From a checkpoint of a small mixture-of-experts model trained on Wikipedia.
Experts: a softmax router, a shared expert of 128 neurons.
Training: 505M tokens, 2035 steps.
Below are experts of layer 4 (counted from 0) of a mixture-of-experts language model. Rows are named router (the router's row for the expert), gate (a neuron's input weights, with its number), up (a neuron's input weights, with its number) and show model dimensions 64-127. Each number is 200 + 30 x the weight over its row's rms, rounded and kept within 0 to 999.
Before each expert's rows: a language model's description of what the expert responds to. This comes from a sample of Wikipedia text that the model never trained on.

# expert 16
Punctuation and headings. Sentence-ending periods, line breaks after == section headings ==, heading markers, opening parentheses and quotation marks.
router,202,244,214,233,234,198,188,187,247,180,232,189,225,215,177,165,204,181,152,241,202,200,192,171,169,164,169,184,214,182,200,220,180,257,207,213,247,169,160,165,221,151,241,220,151,269,183,219,193,213,162,239,169,215,221,144,184,199,195,175,198,198,191,196
gate2,193,158,184,214,220,230,173,223,234,130,189,239,249,204,212,146,216,174,224,161,168,164,214,214,241,182,221,193,292,221,256,202,178,201,270,195,192,191,192,241,118,205,200,244,204,200,208,197,218,202,214,222,179,235,196,219,215,170,193,220,169,184,214,243
up2,204,175,181,208,209,190,200,180,231,159,199,167,204,175,200,216,229,221,150,197,173,178,243,221,187,125,197,170,226,178,170,166,248,209,212,240,243,192,207,218,212,209,181,215,196,238,222,158,224,206,251,119,215,189,207,251,227,168,201,239,166,178,245,217
gate3,177,162,227,221,204,196,182,223,125,176,167,156,200,134,247,191,240,172,198,206,238,210,187,179,192,247,229,199,241,208,196,230,213,172,192,192,185,254,169,169,170,230,224,210,211,214,219,181,241,159,251,195,218,158,228,197,188,169,234,262,213,204,172,232
up3,181,171,184,210,178,210,220,204,178,160,211,188,231,196,218,227,181,227,226,165,185,269,242,172,186,194,131,188,175,229,193,210,181,157,215,226,235,180,198,184,180,190,202,255,189,239,229,186,187,242,165,221,205,200,233,219,223,220,261,164,210,176,153,227
gate4,271,160,253,228,202,208,160,180,203,150,176,212,123,169,178,185,187,242,231,175,184,186,204,132,195,178,219,156,192,165,147,183,173,164,182,171,198,223,228,220,188,189,174,198,164,233,237,162,169,194,193,221,243,202,190,191,180,192,194,197,164,194,159,197
up4,162,214,182,179,213,163,217,193,223,217,187,229,256,209,236,248,237,207,170,205,235,197,213,287,162,186,179,231,213,190,282,238,226,210,210,195,224,185,184,205,197,219,214,180,227,161,138,189,227,202,179,192,145,247,213,142,202,185,208,200,212,232,224,179
gate5,241,178,198,131,233,220,245,229,213,158,198,213,160,235,234,205,238,180,205,192,235,239,193,196,245,211,219,104,228,198,248,215,177,159,172,219,163,197,192,190,209,132,140,199,189,189,224,231,187,259,178,195,151,202,209,284,226,202,145,222,217,188,142,178
up5,212,220,213,192,202,205,195,230,204,152,216,209,211,175,198,172,232,154,243,189,165,220,167,231,201,181,266,121,212,170,244,196,199,168,188,212,173,214,209,200,229,96,178,236,204,183,241,213,233,222,153,133,151,223,215,245,207,194,162,218,206,219,193,161
gate6,175,250,215,175,211,203,217,188,210,187,208,197,194,164,230,172,150,180,262,212,246,235,190,216,174,177,211,177,154,246,227,191,186,198,227,228,160,221,205,227,257,200,217,254,247,202,200,213,181,183,203,216,182,221,229,213,182,235,200,184,160,208,187,195
up6,173,245,179,190,194,215,203,204,191,174,245,178,185,193,220,188,166,155,231,216,223,273,202,205,170,186,161,156,217,214,238,176,202,216,191,241,230,205,200,212,228,206,209,274,178,197,154,209,199,208,226,224,200,223,205,176,195,198,284,180,203,181,159,181
gate7,198,212,215,213,244,190,183,183,231,208,180,139,138,241,194,163,184,208,220,208,189,201,213,170,164,225,182,163,166,214,162,160,219,175,209,233,233,214,161,146,242,256,217,163,199,169,179,172,188,253,193,221,172,197,220,169,188,250,195,232,161,222,225,188
up7,176,168,192,188,148,184,223,246,240,200,190,224,204,179,209,233,194,236,202,193,206,183,203,249,202,212,223,253,221,161,186,204,192,232,158,163,182,173,271,253,248,198,202,193,228,188,201,227,231,212,151,174,261,206,192,231,189,156,239,168,210,192,233,202
gate8,174,153,216,182,262,168,141,226,224,167,180,185,206,190,205,232,205,239,233,163,205,216,196,243,212,167,252,193,101,206,211,120,162,253,237,199,204,237,187,226,173,232,203,240,200,230,201,209,223,216,163,226,169,241,208,212,221,162,224,159,226,194,208,199
up8,169,145,178,199,161,171,238,208,146,216,213,202,242,181,177,232,173,192,191,181,172,240,219,179,255,141,165,220,203,247,191,229,217,185,227,240,226,246,172,206,228,207,172,249,205,242,270,139,240,236,205,189,170,144,207,233,213,198,212,218,230,144,224,220
gate9,140,182,242,218,198,189,193,158,208,156,177,158,160,262,173,155,233,200,155,211,185,171,213,205,196,171,280,212,223,232,247,183,206,182,184,243,175,227,182,231,191,166,165,195,242,271,192,150,163,207,215,220,271,192,172,206,166,144,206,177,173,209,179,193
up9,216,172,151,179,244,180,212,245,154,195,229,206,273,217,197,209,168,216,200,252,203,185,172,196,222,232,143,236,186,201,198,196,222,215,203,170,225,152,180,241,216,185,211,178,202,142,255,208,243,239,203,210,199,216,194,131,223,208,157,183,270,216,251,215
gate10,198,160,192,233,228,160,250,257,221,217,170,185,233,217,181,179,191,213,236,245,196,195,205,194,196,180,249,208,220,219,139,214,184,201,196,141,221,216,208,201,214,244,179,189,227,180,183,181,240,225,223,215,203,228,199,190,185,173,217,247,240,236,210,210
up10,157,190,239,204,169,238,183,183,196,160,236,231,129,173,273,195,191,195,143,234,215,189,225,217,190,192,160,207,205,199,246,173,209,204,219,195,162,235,212,218,161,195,189,127,185,203,203,197,171,192,193,229,233,220,232,211,187,218,235,154,178,248,239,174
gate11,229,162,210,145,222,141,189,171,180,158,235,214,189,239,163,170,192,214,204,196,211,201,238,171,188,216,225,171,225,179,217,188,193,183,220,202,210,153,210,200,225,165,193,215,241,268,206,210,219,241,270,182,257,179,192,217,214,205,245,188,195,222,166,185
up11,144,211,168,212,164,289,205,176,264,150,219,171,175,169,171,241,180,168,206,174,148,222,182,198,230,233,133,219,225,202,212,227,203,220,211,210,211,229,231,231,199,214,148,153,226,184,189,195,178,219,193,196,199,271,155,171,156,202,222,205,236,186,209,171
gate12,230,184,174,225,213,204,185,286,187,240,141,182,213,161,228,236,174,202,190,180,163,164,205,210,169,201,149,215,176,188,196,152,259,235,162,193,194,211,213,119,221,195,219,209,171,163,236,244,211,203,222,222,167,241,197,137,195,179,186,191,230,217,209,237
up12,173,227,212,181,237,138,181,225,157,217,172,225,211,166,228,260,171,212,180,194,188,181,220,212,223,207,133,233,183,172,157,177,179,225,152,248,174,207,196,143,210,174,160,174,215,204,182,179,214,224,237,213,152,206,210,154,193,175,183,242,221,208,187,257
gate13,240,199,197,178,213,225,220,190,231,199,178,209,195,224,225,216,240,199,216,209,205,205,177,186,188,214,228,233,199,231,194,159,191,223,166,206,230,204,220,149,186,187,264,181,202,202,203,205,207,147,179,205,192,230,163,190,209,177,184,225,205,271,186,233
up13,153,192,201,208,180,195,221,184,197,191,224,192,186,185,232,157,199,143,195,185,207,196,213,208,215,151,186,191,141,151,220,209,224,142,239,183,156,216,160,246,146,215,148,221,185,230,236,231,199,292,211,175,159,236,230,235,236,203,202,187,149,159,171,249
gate14,209,171,213,174,193,203,237,248,223,157,214,216,219,189,186,224,207,146,153,181,170,163,196,226,203,128,247,214,155,160,156,165,178,244,213,186,236,220,180,161,177,188,248,201,152,237,213,242,178,188,204,187,162,209,135,150,196,165,216,207,187,189,194,242
up14,215,232,157,257,225,159,215,186,196,177,208,168,157,213,178,177,238,171,187,172,228,238,202,177,159,251,160,155,186,215,179,239,212,143,197,232,162,196,231,235,183,166,167,205,213,225,198,249,233,235,164,214,216,173,189,197,238,242,223,237,213,200,245,227
gate15,203,206,233,209,177,182,191,182,199,222,221,180,166,160,133,175,157,250,247,176,244,156,206,190,208,257,197,174,143,181,182,201,217,132,184,186,233,195,220,135,183,177,150,205,154,185,214,233,140,182,208,227,271,226,175,230,175,168,195,210,272,194,151,198
up15,180,201,185,215,208,188,190,196,193,206,284,180,203,218,146,186,196,232,175,182,174,201,232,248,223,251,196,196,200,199,184,205,217,156,187,138,212,186,189,180,186,235,175,207,174,174,190,179,224,156,171,173,265,219,175,167,202,154,207,195,218,183,226,179
gate16,260,155,183,161,188,204,239,183,215,213,186,161,218,276,192,185,181,242,196,204,210,227,187,187,205,179,184,206,219,205,223,109,236,235,179,205,289,225,204,182,207,199,221,173,212,204,184,199,176,253,161,176,215,220,182,224,169,262,155,239,265,211,176,143
up16,237,148,182,181,228,202,208,173,207,209,162,218,171,240,188,235,209,179,226,224,228,259,205,183,155,222,219,218,264,139,215,187,168,165,148,176,225,188,178,161,243,235,204,218,165,172,161,212,172,194,148,200,192,193,208,185,207,214,168,221,222,235,141,193
gate17,193,155,181,197,229,231,188,193,194,196,192,166,152,226,217,174,163,217,165,159,197,156,206,149,216,183,198,182,207,206,207,201,179,187,254,211,245,217,189,158,182,232,198,171,192,269,199,205,174,251,280,184,211,223,218,199,191,218,172,131,215,164,184,192
up17,198,191,165,210,219,218,186,189,165,238,177,188,184,214,205,213,202,237,174,192,246,200,161,174,141,225,186,254,175,207,276,203,195,187,192,234,182,193,227,202,195,224,203,202,208,200,173,219,158,227,190,185,157,261,180,232,218,189,181,186,188,162,157,197
gate18,180,241,241,180,208,168,230,197,207,175,201,263,183,144,186,200,165,195,173,155,199,223,203,216,154,143,157,130,227,200,202,194,147,207,201,243,207,256,190,237,220,152,154,200,188,224,188,220,207,223,193,173,203,174,201,205,202,186,220,224,213,195,173,207
up18,244,219,162,220,149,221,140,254,194,211,182,187,194,223,242,158,229,242,186,240,176,181,196,245,189,224,194,235,211,209,189,243,248,214,151,175,191,211,221,125,212,243,262,212,205,186,159,190,233,193,189,202,198,213,214,217,183,190,190,161,201,236,178,217
gate19,155,247,178,191,224,239,226,255,179,239,180,159,192,166,176,130,196,167,274,217,230,198,232,225,273,209,152,184,187,227,190,185,192,251,285,199,164,211,179,220,210,173,217,195,220,166,185,169,170,183,217,210,197,207,182,161,183,177,224,262,195,198,178,281
up19,220,213,199,249,224,214,203,214,220,187,239,214,176,201,164,193,205,155,207,267,164,172,200,158,187,163,201,247,139,210,214,244,132,208,213,151,162,208,201,154,210,185,226,183,217,242,227,193,177,188,227,179,218,233,205,231,141,132,195,193,186,140,203,200
gate20,207,218,194,227,185,215,184,225,172,182,205,203,182,176,223,190,253,183,210,190,197,192,132,205,168,199,237,196,147,182,168,185,241,179,186,229,193,200,173,248,192,212,227,193,222,231,232,183,243,237,241,157,228,179,160,265,155,232,189,247,217,189,194,179
up20,187,169,183,232,192,179,249,178,187,188,205,228,194,216,207,152,222,199,204,236,210,192,210,187,197,161,195,248,171,225,174,158,205,187,184,223,199,181,209,262,218,183,220,169,134,213,250,244,242,209,171,241,202,242,243,147,251,185,186,271,250,223,157,272
gate21,193,228,246,256,229,176,204,248,200,202,189,208,195,237,199,183,189,239,214,225,210,187,197,166,240,241,171,161,161,223,215,213,202,212,191,232,165,226,214,246,204,196,288,195,192,183,203,232,172,132,200,188,179,186,225,154,192,135,189,215,196,198,254,174
up21,210,230,206,186,222,214,141,214,225,171,211,176,234,201,194,235,238,240,174,216,170,221,194,194,168,221,203,176,147,222,200,234,139,206,210,196,177,193,233,181,226,163,244,195,209,219,257,199,205,193,205,206,195,197,212,167,195,170,227,248,206,232,230,145
gate22,243,209,209,231,216,170,161,164,178,215,214,169,241,181,189,174,205,175,192,133,204,231,167,215,196,229,198,146,187,223,194,191,246,227,205,227,230,201,196,217,231,232,158,181,177,133,214,248,147,249,126,186,230,205,220,154,232,244,196,164,200,222,164,163
up22,161,200,226,163,174,237,232,224,215,148,181,226,183,177,202,240,174,189,195,247,231,134,228,197,221,181,197,226,228,167,204,210,169,233,198,197,194,193,221,214,186,193,265,238,200,204,212,198,217,149,261,193,172,209,157,251,205,161,209,209,159,179,231,209
gate23,275,197,197,191,285,191,187,192,226,149,259,197,208,201,215,161,146,259,189,265,202,175,228,200,168,215,198,259,202,188,205,176,166,211,144,187,232,210,160,224,195,161,199,220,178,198,230,213,236,205,205,225,180,190,206,138,213,173,240,191,220,172,231,212
up23,264,258,207,210,250,209,152,252,197,178,234,223,204,222,222,198,237,227,203,269,212,189,214,196,170,225,197,174,240,148,204,203,179,244,160,170,207,222,176,227,242,169,224,210,190,207,200,198,181,196,215,195,190,179,218,162,207,178,194,170,186,194,201,184
gate24,249,200,229,188,181,213,210,165,190,199,185,284,206,175,189,174,201,210,206,230,270,205,209,183,174,198,179,178,175,218,156,175,158,191,206,192,239,244,182,186,186,194,208,166,207,280,144,163,196,163,225,244,180,213,206,228,150,155,170,190,133,226,179,197
up24,215,193,221,201,189,229,210,158,200,194,172,241,192,176,167,157,194,243,207,190,246,251,168,194,161,218,184,186,176,214,151,151,151,167,228,181,249,189,199,216,207,234,217,152,174,242,183,189,161,153,242,216,207,233,150,208,117,207,206,201,160,208,180,209
gate25,209,242,157,173,183,155,184,201,203,259,214,199,158,177,207,176,158,214,182,238,211,231,226,196,170,183,292,194,191,253,235,169,198,152,186,219,201,233,196,206,236,190,198,175,206,214,160,192,216,191,157,156,161,222,241,228,154,136,155,206,212,229,174,162
up25,195,170,208,143,201,186,250,210,197,204,231,171,177,194,161,185,172,191,219,207,232,184,189,247,210,188,194,217,190,231,158,212,219,217,194,185,210,270,165,206,184,173,175,211,206,204,189,187,194,198,234,222,271,160,260,208,239,178,177,191,208,204,215,220
gate26,221,223,161,260,227,211,141,173,213,180,221,221,221,206,185,224,202,210,175,184,221,214,155,184,166,188,272,195,245,237,225,235,192,198,141,200,204,240,206,186,166,228,213,209,201,198,181,181,207,198,199,214,245,193,265,206,229,149,218,180,197,168,172,238
up26,220,228,145,221,234,216,172,169,218,159,198,226,268,213,143,219,232,242,234,182,208,174,188,195,169,191,206,194,213,236,244,237,212,210,168,207,211,247,183,216,147,166,183,199,182,178,185,227,197,176,155,189,226,201,167,166,240,178,202,185,226,176,170,229
gate27,193,146,273,174,237,207,182,210,226,266,191,173,174,209,189,237,199,172,202,215,251,162,173,161,217,161,254,221,149,209,169,171,202,169,200,182,168,247,216,142,221,225,155,202,241,200,198,227,206,199,238,167,232,233,233,154,180,189,253,229,236,187,203,222
up27,200,212,216,216,191,171,208,209,242,284,182,136,193,174,209,216,214,205,210,247,210,196,249,172,162,193,237,200,188,233,227,167,231,129,166,198,179,183,206,249,196,184,175,212,153,198,191,143,260,156,231,203,205,177,206,180,203,211,241,232,199,193,187,182
gate28,162,127,253,222,224,235,107,213,250,248,171,187,181,201,173,194,182,205,176,199,188,191,166,221,202,215,229,215,196,238,249,200,208,226,239,187,223,179,217,236,229,181,223,209,207,174,154,245,171,213,204,205,205,177,161,156,203,168,196,226,184,166,199,221
up28,188,180,203,196,235,233,145,205,222,233,155,177,169,158,243,192,179,223,192,189,132,209,180,283,183,205,199,183,219,207,192,228,244,192,209,161,225,250,230,242,217,255,204,258,184,172,182,169,209,148,161,202,201,202,205,184,261,164,198,225,145,191,214,196
gate29,180,138,221,189,176,219,259,182,192,199,224,170,179,156,150,197,195,198,171,218,182,240,209,213,206,173,217,205,201,191,153,140,198,213,174,218,213,274,165,219,226,215,209,249,213,151,204,207,182,199,201,205,167,199,249,228,179,166,199,214,229,137,165,192
up29,183,129,243,195,180,192,255,184,170,236,214,184,179,172,156,193,207,231,161,224,184,230,209,182,173,175,274,218,230,210,183,173,243,253,167,215,250,225,160,210,214,210,216,251,215,168,231,173,216,215,271,185,164,220,224,228,195,218,194,212,220,190,165,216
gate30,208,199,171,227,238,151,161,229,159,191,187,262,234,216,252,193,193,261,154,238,199,151,140,219,200,183,215,174,139,253,197,173,135,190,175,178,203,148,249,235,233,228,181,258,182,125,201,185,211,200,194,218,177,198,233,197,226,199,168,198,230,190,206,162
up30,196,183,215,176,177,229,231,174,213,173,223,203,186,235,184,213,191,179,225,191,240,212,233,216,206,251,202,200,211,217,234,241,215,205,192,214,244,234,147,186,163,203,216,138,225,269,188,232,181,200,171,187,215,201,200,225,186,214,214,238,161,179,185,218
gate31,188,224,196,175,143,188,219,209,198,145,159,182,202,237,146,208,172,221,234,144,267,164,217,209,164,205,163,201,215,176,161,234,187,196,215,207,218,169,160,160,139,209,166,192,191,233,248,213,150,188,225,178,245,213,195,190,244,207,246,233,229,181,174,169
up31,205,185,201,228,187,159,226,173,197,186,191,216,204,212,190,217,171,183,232,182,187,197,194,186,192,241,195,134,242,173,182,163,249,204,154,220,138,196,195,234,159,239,267,174,143,147,183,152,206,150,162,223,190,162,184,195,207,268,191,217,187,221,156,215
gate32,204,135,174,167,198,158,180,220,160,221,216,175,193,196,184,168,222,122,249,181,182,194,182,267,197,154,247,221,211,204,219,186,231,225,145,216,206,244,212,165,177,200,196,232,167,244,153,163,193,218,245,135,214,219,230,160,190,234,208,222,176,199,171,183
up32,211,158,202,153,192,186,187,212,160,228,243,167,180,206,178,149,199,146,226,185,187,218,201,267,204,153,216,206,276,178,182,222,208,185,175,202,183,238,204,190,168,213,209,209,188,280,165,162,176,171,244,155,198,244,208,123,189,273,204,211,167,232,181,189
gate33,227,232,223,216,166,227,262,217,164,237,236,210,210,209,206,254,178,222,169,179,227,152,185,215,159,210,205,183,208,161,237,256,217,224,143,190,186,214,233,198,208,143,177,199,236,222,200,213,192,217,252,188,215,243,217,168,210,204,173,183,208,214,227,189
up33,167,174,155,243,230,220,183,159,259,165,199,188,158,165,175,138,221,216,185,248,102,175,177,192,168,162,190,191,226,210,233,158,115,243,198,171,240,199,137,226,220,211,231,198,188,230,190,174,181,168,150,210,257,158,187,229,153,177,262,171,178,215,265,153
gate34,240,226,191,173,171,183,179,249,217,192,210,136,178,227,184,146,215,199,240,196,198,157,240,230,187,181,168,223,190,212,221,185,254,250,255,154,177,192,207,202,227,275,244,164,156,198,211,183,202,167,170,199,240,227,185,186,213,182,194,202,203,220,159,226
up34,179,203,198,226,202,219,145,281,201,166,261,283,235,152,185,231,221,194,204,166,224,176,171,177,229,222,199,195,199,222,155,210,183,223,172,172,203,144,153,234,192,237,216,201,240,167,189,184,129,220,211,189,193,190,174,216,218,219,190,199,174,208,160,225
gate35,209,207,183,210,215,182,180,169,151,239,204,215,266,185,242,201,112,201,254,164,158,168,229,213,197,198,248,200,192,266,213,147,191,156,151,166,217,210,256,223,206,222,239,229,233,215,230,195,204,194,193,230,184,209,218,226,228,240,224,202,239,231,199,198
up35,202,227,176,188,147,206,222,229,252,139,179,178,159,222,226,175,200,206,181,230,166,240,167,177,193,214,176,210,239,221,212,224,175,219,177,151,215,234,177,180,189,185,162,172,140,166,232,280,205,190,199,172,193,245,161,202,185,202,247,202,185,182,173,180
gate36,186,192,216,206,240,208,230,282,147,201,224,209,196,240,215,260,201,195,181,181,182,220,185,199,232,239,176,141,199,228,223,213,228,221,197,247,220,156,212,263,221,223,213,190,210,183,206,157,206,206,231,168,218,260,246,165,197,191,223,229,210,167,155,210
up36,161,217,200,189,222,256,231,167,245,197,225,190,211,237,245,216,211,197,178,199,226,196,219,277,219,201,181,202,232,189,226,207,182,167,207,227,148,215,164,211,235,196,208,182,228,200,186,234,167,215,196,229,237,125,198,240,227,235,183,200,202,166,198,164
gate37,236,165,203,173,236,184,147,206,217,191,234,167,220,185,175,298,214,226,259,193,224,193,228,209,231,113,230,173,199,235,180,156,193,196,182,195,176,191,174,198,160,221,243,239,232,207,161,245,155,237,240,187,178,178,176,159,170,165,247,162,182,188,134,194
up37,227,192,233,161,164,209,237,205,198,209,237,222,223,183,173,234,218,233,168,243,199,220,197,204,250,140,217,219,233,176,153,229,196,247,217,181,178,173,188,171,197,172,183,216,224,192,181,241,182,217,234,148,144,140,178,146,176,230,230,169,165,227,257,163
gate38,185,145,227,163,188,199,170,138,207,219,250,155,195,197,170,233,197,272,201,210,157,154,217,259,224,197,204,233,209,187,202,237,179,233,225,173,208,155,238,170,198,230,217,150,246,197,210,203,184,203,222,171,217,196,239,164,188,160,153,189,213,192,142,280
up38,161,182,232,191,215,212,237,233,204,234,196,198,230,209,165,158,197,211,234,159,163,170,154,159,249,174,213,147,198,212,140,162,225,208,231,177,224,180,196,223,229,206,162,140,238,206,249,189,203,247,201,146,222,185,138,199,207,172,210,208,219,215,148,213
gate39,197,163,241,240,135,187,219,130,168,217,206,204,241,207,183,212,208,205,205,214,195,215,183,175,220,191,192,232,185,237,232,163,227,200,283,202,231,143,219,158,186,206,167,206,186,243,181,191,249,208,182,190,260,184,188,237,178,174,223,161,158,167,253,130
up39,190,201,202,242,207,243,259,134,143,203,213,251,245,214,209,242,190,208,194,213,188,221,231,235,245,195,203,172,233,187,211,175,232,213,264,206,243,153,207,211,139,174,169,187,208,264,173,194,252,152,170,181,183,214,207,185,223,227,213,160,167,141,236,175
gate40,195,175,230,235,231,179,192,184,174,232,187,166,138,210,230,142,221,282,170,197,213,199,194,167,156,163,199,156,191,201,205,203,135,181,218,208,186,180,239,238,237,175,178,217,176,208,266,197,187,167,158,189,209,211,143,200,243,196,171,166,175,201,223,152
up40,163,226,218,200,178,157,193,235,169,203,194,164,185,211,232,196,240,190,243,206,212,184,183,154,160,145,208,185,215,163,165,181,228,233,178,219,237,169,154,202,225,140,178,193,223,264,145,169,198,193,251,170,183,207,138,183,223,205,139,212,191,186,186,210
gate41,207,152,216,199,180,138,178,151,219,207,203,159,191,170,176,212,212,239,145,233,198,192,203,223,203,192,231,211,217,191,241,190,191,176,184,203,250,202,194,215,173,176,190,161,235,283,272,204,194,237,200,235,197,186,248,181,221,184,189,203,158,142,226,185
up41,142,256,138,203,219,218,238,194,186,234,195,124,173,162,187,191,168,132,185,141,247,186,251,186,215,172,217,158,203,248,176,164,275,202,190,177,217,211,179,204,211,248,238,193,150,179,169,197,211,203,211,197,178,216,179,232,164,152,215,157,240,264,198,221
gate42,172,233,189,235,190,251,143,174,188,176,147,252,248,218,205,233,241,185,171,212,220,224,203,161,195,194,221,170,199,224,196,171,149,172,208,264,166,219,203,128,199,222,218,207,191,193,209,218,183,222,185,185,129,186,222,248,170,222,239,191,167,187,174,176
up42,241,270,154,235,197,211,210,194,160,225,188,237,185,181,244,208,202,231,181,213,235,203,192,197,227,166,215,151,235,253,276,203,195,207,157,196,246,189,196,184,216,213,219,156,147,229,194,223,207,220,195,197,203,180,243,177,163,214,244,187,144,196,132,189
gate43,195,198,190,190,226,194,193,220,234,140,161,181,248,183,188,208,120,252,221,189,157,186,175,162,205,199,230,198,201,198,181,207,147,196,215,188,218,180,229,245,190,211,196,241,223,141,167,200,196,178,227,250,221,208,209,202,171,252,253,239,155,218,279,192
up43,226,198,200,156,202,180,148,186,181,261,231,200,267,239,174,200,258,187,185,175,198,220,165,233,180,202,184,205,216,184,266,213,231,244,237,169,147,238,214,189,220,202,171,196,140,229,202,162,185,219,162,173,177,205,136,204,199,166,181,165,205,166,195,179
gate44,199,168,226,212,180,201,244,182,198,238,173,201,231,182,218,188,190,163,216,178,196,225,182,168,227,173,244,193,199,146,271,155,182,202,190,186,246,163,200,191,187,182,212,225,188,250,244,186,170,185,178,162,209,207,192,212,230,218,143,198,229,212,194,221
up44,222,182,202,155,206,259,205,174,128,198,179,183,229,170,239,194,166,190,148,207,170,195,190,229,192,156,207,213,199,219,214,161,173,241,126,228,201,175,218,227,194,228,214,179,178,171,267,205,175,186,137,219,231,225,194,228,238,215,231,206,220,197,169,208
gate45,192,161,192,214,208,146,187,209,183,225,199,269,201,237,260,232,190,215,236,245,238,214,196,225,188,236,183,172,180,214,246,228,202,180,200,221,221,179,175,155,198,254,199,199,201,222,195,193,152,172,203,219,212,230,198,213,195,225,291,243,202,159,215,218
up45,208,249,173,120,207,239,225,217,203,161,233,240,205,190,200,219,171,176,179,255,201,158,195,200,230,263,173,170,172,227,206,199,214,235,171,210,236,214,150,254,172,184,220,152,182,195,173,214,174,188,195,212,167,230,237,181,207,225,223,168,219,237,203,266
gate46,233,219,178,203,196,157,185,257,254,221,214,196,156,225,221,122,216,220,220,208,159,145,215,177,178,189,233,224,202,156,201,205,194,186,186,245,180,173,222,226,241,157,269,172,185,186,202,185,222,235,127,200,183,210,213,161,189,222,238,164,129,205,183,194
up46,197,156,224,203,193,204,236,155,137,199,195,268,202,160,181,245,185,160,191,217,216,193,196,213,208,224,135,207,176,235,191,216,208,206,199,132,212,184,188,174,144,236,146,219,226,192,196,219,212,215,244,174,225,226,213,218,224,191,134,243,226,178,219,193
gate47,217,238,215,189,231,156,169,193,185,122,190,239,244,245,193,171,231,197,241,189,272,172,212,179,190,225,209,185,212,277,206,198,167,186,180,171,208,167,232,190,232,203,180,203,238,214,181,169,190,214,156,156,212,201,222,150,162,180,158,245,222,235,219,216
up47,198,191,153,177,196,216,187,191,166,242,206,162,175,148,249,238,203,218,173,158,129,215,212,273,180,181,176,172,197,211,188,269,235,215,236,269,181,238,213,189,192,170,207,223,155,202,177,194,236,257,239,243,189,217,200,206,210,197,192,175,233,138,199,216
gate48,250,174,178,215,174,143,195,199,225,123,133,216,198,208,233,190,182,199,212,180,246,166,126,209,190,208,178,241,233,199,172,180,208,194,181,236,231,169,202,174,208,202,217,211,203,227,200,147,190,204,212,189,207,175,182,214,244,217,187,201,226,204,219,219
up48,184,225,236,185,208,230,229,192,162,301,210,201,238,221,193,232,195,191,200,200,183,287,231,198,174,166,201,153,197,216,246,209,219,216,191,185,177,196,200,245,213,203,204,188,209,141,231,225,223,230,221,177,170,229,261,172,149,203,170,202,184,224,179,201
gate49,232,160,211,225,190,213,171,197,185,131,210,191,190,180,215,224,189,151,195,230,203,171,186,216,218,186,196,214,229,189,203,138,171,276,194,166,270,224,151,240,184,180,163,162,227,181,224,212,159,150,204,227,224,209,197,199,133,219,188,189,184,244,200,169
up49,193,241,210,175,193,188,241,197,210,254,200,197,188,215,153,192,223,243,226,184,235,220,208,157,166,233,260,172,160,212,209,218,226,191,217,247,144,210,236,152,224,144,234,220,209,273,181,225,209,240,189,158,181,162,195,154,237,206,224,216,229,140,203,249
gate50,161,171,208,221,240,228,195,240,171,222,205,184,157,200,243,159,200,128,220,197,166,183,228,158,209,210,190,222,155,192,123,188,222,145,222,188,220,238,211,166,193,246,189,288,214,195,155,207,193,178,194,188,213,138,197,229,198,185,199,192,212,222,186,236
up50,208,250,214,214,224,186,172,251,197,160,210,203,132,230,189,224,219,193,214,179,180,233,218,173,240,198,177,165,185,180,155,196,180,155,249,218,151,149,162,179,196,248,206,212,184,202,129,227,197,201,227,164,231,144,214,189,121,168,194,223,235,203,215,169
gate51,228,185,252,259,239,189,250,196,183,180,222,186,242,154,194,252,268,201,226,191,205,206,225,169,171,182,246,201,220,176,244,217,179,198,201,173,203,182,202,196,237,137,195,227,212,256,145,187,178,246,228,212,204,185,240,233,219,199,178,201,207,167,212,216
up51,135,215,135,191,187,222,169,132,174,192,167,231,193,207,226,205,213,245,181,213,160,202,177,200,186,202,193,255,208,205,215,180,187,212,179,222,175,177,246,225,118,181,123,178,218,188,231,233,187,197,208,215,290,187,185,200,200,154,217,212,162,181,193,176
gate52,228,266,214,187,197,218,161,185,212,161,167,188,181,215,179,203,169,167,257,203,151,173,229,185,201,217,195,218,135,222,176,139,233,207,191,187,213,192,188,179,189,211,181,189,147,280,159,231,224,178,233,239,199,183,167,168,194,177,179,154,209,231,255,163
up52,153,194,178,153,230,189,208,132,224,142,205,195,171,185,216,178,145,198,175,180,190,192,205,189,153,231,206,170,201,196,179,229,110,170,195,123,200,207,194,241,184,160,203,189,250,210,185,200,247,197,156,199,145,234,226,185,248,155,246,232,161,215,154,208
gate53,214,262,244,236,242,203,226,150,212,163,181,185,175,196,189,172,168,224,176,246,150,139,189,162,191,197,216,181,220,240,220,211,218,148,185,153,144,188,191,204,193,201,158,186,262,237,226,186,134,195,152,189,230,236,205,264,155,158,171,198,173,216,177,179
up53,168,241,225,185,220,203,245,158,203,184,172,206,191,215,184,192,224,161,179,185,171,192,184,173,188,239,158,213,233,197,209,229,226,158,227,195,132,202,221,215,198,249,178,182,199,193,169,179,172,215,188,177,233,188,237,231,181,192,188,209,204,265,186,178
gate54,192,151,161,265,188,292,253,231,169,251,219,189,203,215,238,195,184,181,243,211,187,170,149,226,165,208,193,139,197,236,195,212,201,194,188,243,205,203,202,165,207,196,156,171,200,228,169,154,229,178,227,176,178,227,200,123,187,228,178,243,213,247,223,218
up54,193,236,199,230,202,228,224,213,181,181,214,238,246,215,205,201,220,142,185,225,203,224,179,173,238,183,186,157,193,245,216,164,208,201,145,248,195,222,198,256,198,203,193,159,158,168,209,202,220,216,208,220,207,181,200,170,161,180,147,239,243,217,207,140
gate55,191,195,163,232,205,168,267,235,171,181,209,198,256,148,213,235,222,222,233,196,183,195,196,206,231,191,167,199,201,180,180,177,217,218,216,178,186,203,204,235,133,221,184,190,234,237,193,191,191,202,220,238,253,161,203,166,243,235,213,286,205,109,156,233
up55,163,216,144,170,206,217,154,182,221,206,193,173,166,200,189,205,209,218,148,169,218,198,219,154,170,226,252,194,216,272,174,246,224,203,168,176,218,229,186,229,255,180,214,202,176,181,206,192,187,203,183,187,158,258,190,243,180,207,151,207,239,281,265,201